Below are experts of layer 10 (counted from 0) of a mixture-of-experts language model. Rows are named router (the router's row for the expert), gate (a neuron's input weights, with its number), up (a neuron's input weights, with its number) and show model dimensions 0-255. Each number is 128 + 32 x the weight over its row's rms, rounded and kept within 0 to 255. Numbers have three digits each.
After each expert's rows: a language model's description of what the expert responds to. This comes from a sample of Wikipedia text that the model never trained on.

# expert 27
router:173138115076147146095123104138081184127119155076104160090143098141134137081166132122109110162185144106095170078133131125131068113136125151093184092130078149143108135115109158150117143180128152172083148136157114147099195102081184171048158073109149174148110137162151148123180090098142125150113116194088104167158172170059104126151214154154131084116109167081133095083129119069133120182142105123089097136092096123172165162106137100136116103137166107121131175163108112127176151108123134078133122070125107141203164134102141167154209173165132133146141088182115121179165133118132089141178150097116082066124087117156137155083116068089160124083149121085154146138142153153129139162167115132172104134038097172141166126152113099130187172121185109103099133108121106108166143135101104
gate1:180164116084146138084098087091082141149052112106158164165126118113109095135135102074155162144138141077035136070063053152104144089091131096143184080116132138089125076127154158183093134146134096116173119113136139192153113100117143171124110148061179131138167124141167177121102135127116081085098181141173128168185192136093134131088118158158076073090124185117120184106102109065156092189125107123136111156102127140149090124110160125132128136126153133112063162113128153102140131088122121146095130152099071136149128116166092151113077106114118120128111128194116103063099136158112067096146104121136152060147142139147129116151086177073175130096200113098122112070163174162094117120139116106164158196093089142170124152149087153137093193101158154145128103140157149101127097118149111
up1:142129154131113129140147081055103116183116122086132169097171144093136096189146115116115166180173142135071182120138128080060140144112125167107111136109156175142138134140192135168110170139099106175122144143125118145072118125125159129124078187131124214152150156115134136114136083107073073120115139168106107164138114070121193138081117149134145135121124170151069128165138118100157168118086124140081027181126113165160108109128141098086147097115149175134116132166152162101112161152063148119135169211112135082085156084111099146107114164151169121183165098141133121108051154134136204103103111126150172100084089127167132115099132116151163071078137089101109176167127171134135124063142112116164132178084127114205129147183100148122175115078149145115088079117148098187097132105124133
It responds to: Field labels in infoboxes, credit lists and table headers, such as W-rit-ten by, Title, Label, Died, Votes.

# expert 30
router:130135093116068090128143085152055156164111094089138160128079102055180090027156140099177144127131143094138126138204168112145118155149151157058145122160102077169173091171119143152157181149106107114138130114061089134079137160101108177112125143119148166151143098093202115069163136117138139116074144151121098131121128156117116086164131119162175114079129186095133123077171088102119118153100074093108103092092158115194083138184159049111129081115163152120067129138108128172160158086137115117056148100124114105130151109082136160145155171143152155139127089182086127175094100102116135128115150165107109093146094193142143106126126106115167133096115116141144158166171141124138108158138173121169098139080096123113130100101083124089148142129169092179111065100086122090149145120081188
gate0:105119064126132136080120132158122072124134064168079134076056129101139147147112194073180183119139131140153137125092147149114128129158106110053122139099031120135135152117118160069080134152110041138139129082077176153170087148135085173083130094124120135146136084155153121169112157133152083124104082090126109131123136093117094080176173063117160116122142143089193157116127134108143172116138120112126126165089115152102172183070121200104131158145122111078133112183180126171096174182201128112071128123120138079148127085093136127083122114163156149109117134141156137086115067164076152140118103141164112082158130156140118171116110068119104135179149103124161123156128074161183119128105137116099134118099112076111097133106171110149123106126133170083173133174084082082163099181123097
up0:090087084102123098131145109126118112077154040143096078072118168149151163081117164102131110157130073096157152140138151157113120119110124172110159130114053154124108124119156138111092153114161078159142138074093164136184167126136104161140140150104186101172192077169136198151123172123091106108126065116199102110176103170113137132164156057085146156085141159139140175138096112108144116134101103116139130122086125149114119153088076140126127085091146131098142109119193191133109138129156121136088118103109148121144114088072089132109087128121110147084079157131156153107121065202085188127108093076109135059133113117122102148170098145165108119166145110149067083118112013138155111126122182159113129145090112120107110102122156122152122103137106126085160121206085141072120076196093153
It responds to: Linking words after nouns in running prose, such as of, and, commas, such as, including, known as, than, or.

# expert 53
router:180192046141144093065134115164149196133100095101116110089087067052124082136115129132123214123163137069084124133157133104180104172165131149099133128138150114159178141137142168143178121122096112141103181078132067104100148134069147111146182118188209155155103104137161121098156107108135096130078184172132129153141130137065097113122142152123174148093163172172189067064159113103100126171137110115128071116099135168183147145077156095124058088166149089147121156173137134181113146130136153131117101070137111146134133085147106187123140149129186169199118159151147183180164148128109090149144137123103119144140132108173197136165131098093123127081133086125120123195135129133125085120134201153155106171132147159103110123127112126119133122141106126116156093088100136113142174120112132
gate2:166102112118083140166106121120137113121106097142120129140122126154074166070114104140115079167072164143161130156118115170160093129096140135139143107130148136113131140134143088122123121116167161112093130118142175133116159067086102128123111150148164204150131150132150129114123152105176161133115093184117168123242105142074168070138208108160069173116200157155179114122134123056164150165107226125126151161124121141114102123122124158145107149135143103151117117138142159151126137117113122119113155164134094177127175138114100151153113152094076098082154148165127033173143126131122123165095185114050059075141059083081125124074122129073162129097138156098122109139101130179171168101110200156092129138104139170117115068094097115179189098145105154101107131106102137136188179185161104
up2:163148179138114084128101091152120088087154116174136087120170091144147128188134192098123142133195127207087106139101133122114103167144106092167168183165148131123123151152120149183092129113090154115144065147143092108139087205125155149204114047081115112107121099100137121130126103149084144182119171135096196101105110162166091188177119110097103109133118132110146084139110156203075155069108104152099115134168173075081160081101118195062117122159110195122127068093114123100116132136127196158193136114132152101131116112136149099148111146132150150106119185132112188115145131091116166151160113127130121162096162124163222103121133169210125109132101105106136128099149160143085140101120124149154143112156146096147152117141075149067081165090130144142148110089086120131103133103074103
It responds to: Middle syllables like ens, et, it, est, anc within words and names, such as pret-ens-ion, propri-et-ary, requ-est-ing, Novokuzn-ets-k.

# expert 37
router:083158109149069079080099118121130166189086081086105145080043113093138122049125178135148126115126151118052131154211187140151114131146132178077120122124096154130184104155156133179154168189054107119135150186096123143093103168123193122115159087164128155160148151138123162127156094159158113154040152165111122177113154165074128085156159153162148153131149136111102097096154103092088136090120131103086109156066141103179123153075143104153107127151154059114109124163121095122142109143135107083135140096180054086144139112123096221185140183139110123167122120120114118152189153103078108120131193105064099130106123125145130127151089065111157155140123097054169116138129129098145115143149103119132110091081093123142146129133095122160132127112116103108151145124102147109135148181104149
gate0:149186144136130073128132116105082155086132123104159157099138102038093088147160121110188122116142179138122113136142191089185127196082136145119092097106153132080103174186161123227092142150113099079131150177128106146104111155177134130163122167116171121150097074129179182146076145131115104094165113055124156094158105125094094090170164130099072166117051120081083160098123170147160107169094118158146055134059213136119081148119103076129115150143104156136106105115154125140188110138106113098133127144099101149128133087172112121161159156127149119209119110166108127145175158095128095126060078135082179123121107092085169113173092151156115108129099136079147123105099127124144149094146113138169142102121174099130089092112103077122099115127078107092093126112167094114139169123140149
up0:101142048089097145126081096159093166198181138100137114110097153139135161185208153167139090107139141098124125127186093075150131184124100162146060135089149096097179098152158137118086133108110154084096124151115148134141157165161137172136128130076145139142094154110073094107181139159094078156073109127115172144072160089170137137136145131134132127110204121166167152181116098165085128128113135122153178117086173143035127130136155132117126105127161114200088107121138084157093096097162122109137109135106134151179119107089057182051118118102169099111147135143118159096070087178129079137128113185122129143166125099156060107162100052120150139129087136099140115105168110135160112097160073114134141115157118177122115140110079109083115171193178157116120152110149164087110143090146099
It responds to: Inner pieces of long Latinate words like ob-st-etrics, di-ag-nosis, cap-able, plus en dashes in year ranges and / (Gls) in infoboxes.

# expert 63
router:136132123143120097075125090147112113158129108101099170052115104113155106111211220088123109139188111137102096095124147085163087145171115139121113165157086124131131103123120179155141142113092092099091138112151055089102109181086178193083110064134143141162172095118166102116193119132190132140103134144130084140161146168099075038178164143148130126090178132062183056083136112124142121151170135121078099134108144126203095183140116082114073123126131111118160167129129113139128143060146129093120165120157110122147146072095146181115172159144149157106115105179114146148103149103105111078152169150116135115088114160152154148165048091062135121123087122119158130133154131116120107129098107100142102125075121138082162118187065074113129147099151112119120122097108110072148168108108179
gate1:121095168110095145117149129089155152111110127158117126140177171132135148106141136105054145176124074146142150137083112107149076122149159088086146137125113133113122123093120172141151145140156109087161136133125153118143140123053086069117163132114096140083132183196125116121153136159121156094164088116058108152155147125144104105198185155145114168122093129103126126205136160150140087121193124160100114148176151123124144140121104175157105129130143155199202176165200107079107114152170143075123209141146052122132156018155095184088085152143164126121106092150153076118071134118085099068115133112156128095136135122135147097135086141092095126139106143140099107193121128141120110141177131104074179130067123173074175121119138110115191143168101063121167107090169145070088115138119158
up1:133142127139140121162169096165091159132169170128162152161093105145132102076088145185144094065112166118151118115147134127132169149130140171159090104117092155121068121181111088113090099136160163103098100148125062105064127091198114155106153128109140117116140144057083144104126122081085152130141170078165116148130142093176176153112085145087129111111113109136082166109120083119164102151169127155170163094114106123104119104168129125102175094196116093106115059174094124163182150117158106117175074085103123140134116167145107141151174103128116202107164122101126114147151120019161169129111145126125137226189082110129111142126107185129140175173123116114084108171149074120107104064069148169128129125128079136142117130095146152123110154144127159083141068189114124205173090097174132
It responds to: Pronouns and clause openers like he, they, that, but, which, and the first letter of the verb after them.

# expert 38
router:136120102105101098100135116175116122160088134116167193128102121081152117065149134118188166133130120115069124088135150097160088145197143152086137127177093094125159098126084170157140134091084103084099106116117066156102115133079139111116154094141155145163157160098156094068141132135144088174085184107109105176099113169128140054085127160171129138088146142091139101097178056099079099172157125146090070082065158105113139132153175096094103118154151148131138112175091121113196145104139134099114116135185114096176201068108118149122156146143150130164151080090118166172183080083144104123148149149058134096139156143146151187164110099058133130102135110132179148149135178092173080154168163089182101151074127140127122113128049074132148162123124108153133065090129137122153115099133134
gate0:106118074110092210131079103095123080159075111120126133146175133136119156139155153116091158043112124111149193155171124113119141092129148157129091101149115114149107166073096042157152217087086143146131142131103048122121126143168141105114150114124145143094096104068142101062166126158180132097158132147167153124171180085092099102104155133129115114126097193117135119081112125127119165128100149109153120071145158138103154125134128169120143181161163150100106122059119142131053096097115018122134113148076114128101099180078134105171169138158075128112176073154137137135144099167134083162058157064144118084107141112085113140118148164114159147176178146152208083127162154145142098098094180121165158102132121135133112114138100132109182128164130107143171149158136147104153084155160095
up0:083181102146143142110139098127103127144083117165117142110135188178119157122176138116090188133107097144101144122107110098131153148174156148139139130116153116076143145092072150079102175109170117124175143089138191142160118106130118137101163114129110126128079104095180084151197165130095123100133191121127119116140159084116142152110100159151152155147119173136154129108095118154109148169073122162197144144106091096105122197130100090170167110092136153153111142206126101093097086143141124159036118106098091107067108061113129155191144138087153123126175127120142215094210070093134171151131117083140083143136164138170151133121116072101138212171127138076133125080161127081108101152150169137161090088091118116076049073093115139121193102154104086110080155096109154149138146154139116
It responds to: Prepositions right after a verb or noun in running prose, such as need for, due to, related to, and scored for.

# expert 19
router:107125100161098098110113083178152145163146102086089154114079106072175111090153154091140164128167185129098093103140150103155097166137126146104122143188068105184186122148114188154142151131110122106128114091096070140107148191107159187125131090183163118168143114103151084059114122143154137166082099173108106159154145098052067098171183152141151120102187196105172081086124100096138102122151128093080101132104124103161101162140124105122138121173146114132124147146116127128159119098105172082098165138160126109160168076102136101140155132158145131085157107179084143189164121145063100102115138137093081100131100158141095176136077092103139094145083108102148101105211141112113146121141173112151104158116106175063172090144070115132176169095163099109087105078111110122154189159069125
gate1:161055139043072150140121112162145104115160098130153100126078078079165111142162098132114113118108129145127089214101107160127163153125169130143091133104091100128146122130111127142113155095097183113092156140077109139134127193181053124100104155103112146146133072159094152152143181154147077134092088067155141121152109166165147072104100122072118127102076144112169086165116120130135116140173165083112188108129165105140110205093113079156136081145130153148120149142097120092097120129137163121112076161081111112109134205091116143108092144124161114112077163132128163088131158137158082133097101114073165189111079155111161098111135122119146142142086145137138161121140105121164087103102067121137150113075096165089182222171169119183182090194085151161141092114180106150151097156088125
up1:159155144170118072159108104111147097059093142127165155120144163142088122129148154104099133138153131111114152062104076087057112161134190111170126160089210107018094129148128148159164152165097103080142120034219140120138182147152112171152137101084113084134164116128174153176090119108121128084144155100168130189157124152118098123154119087201158187154092084117103098113122079164154141086071132110164079144133151138152098078149105131105212114208116107131154157171128107106135124128129156113124140111101117130114124054148134134097128120137187129130129173104117124170144152106118099118109150152157153129077183135103105095081083057140135114122135092139094114156150160176099130121190073112133106111135153118131135090116068077126123141143126106083129144078111160137115124106185132
It responds to: Was, is, It was, He was and has been after a sentence ends, plus paragraph breaks before section headings.

# expert 3
router:100097139085105097102116113129116183150089126090069158125106091095180116106170194143163142102147187125081145079131125110119061127139118148116173105133123125151202133128098152084125135127129138113098127137110095171100189172102176165069150084164195135161139096111187132091108123123144103184089105195121135102122159160105082118145156125139143080085186156074179126116163086075060121183094094130145097094115118119149130171131136100048100096105131138141116177121137095173185160078176159113109117105172104078096197120141143107162160183182179136113169103131096189156113097127085112108136152129087093110134107170154145180103087144114132068103124111122153144158145137140140150137185134114139087138076113171092161125191109120112108144090140139165129129047068132121151172163113148
gate0:090117123119164159158162135173150088137117161088075142083116109162194123130124157134161119121061180124096081166143150095144137124085174167162174108176109107126099117112111109123102134085105129122027129106113132167125112211136078197094088082100112128116094100119128131170110145117169117118168114133138077102140138155137161137077140097121102142163113117108114134086116089090180118170099131094112084087068169150124142189144071104089097109085148113164110129062144147111139113098142126197124145130177103118064129085186128118133133184075228166100090083152130071103148113028104148069161183096126172107119077118134143145147115178124118108120150101094148099139124088172132154129128102142109096137124147174071111119170139154133072117140098129134118128072123126147143145200168102
up0:163074164098126125144098110098143109115106078145148151145100157144150233122179097119158069174140116128129116097149096156151137149124155102161156112118175097138207184143162114123158153201133125100134063106122120126102102127147129132101130161161133083158146164109116110146116079139134135165067177159118136161111086172099097142131133149176155140106131125114106108131173063126086143088162162133157103134117134122081156074090115133129130184143190140113071157109111118089203151192084177095161151119121140151118079148103093137089090101166125122138196124140144103143173088183142113158147162143145072059142076113111104113090091099041131165113151130119139109145065214082118148146106162123164131114093077169096112086147163096162181170117071130072090087088122146143165142121093141
It responds to: Biography verbs and prepositions after a subject, especially in career sections, such as began, returned, founded, under the, from.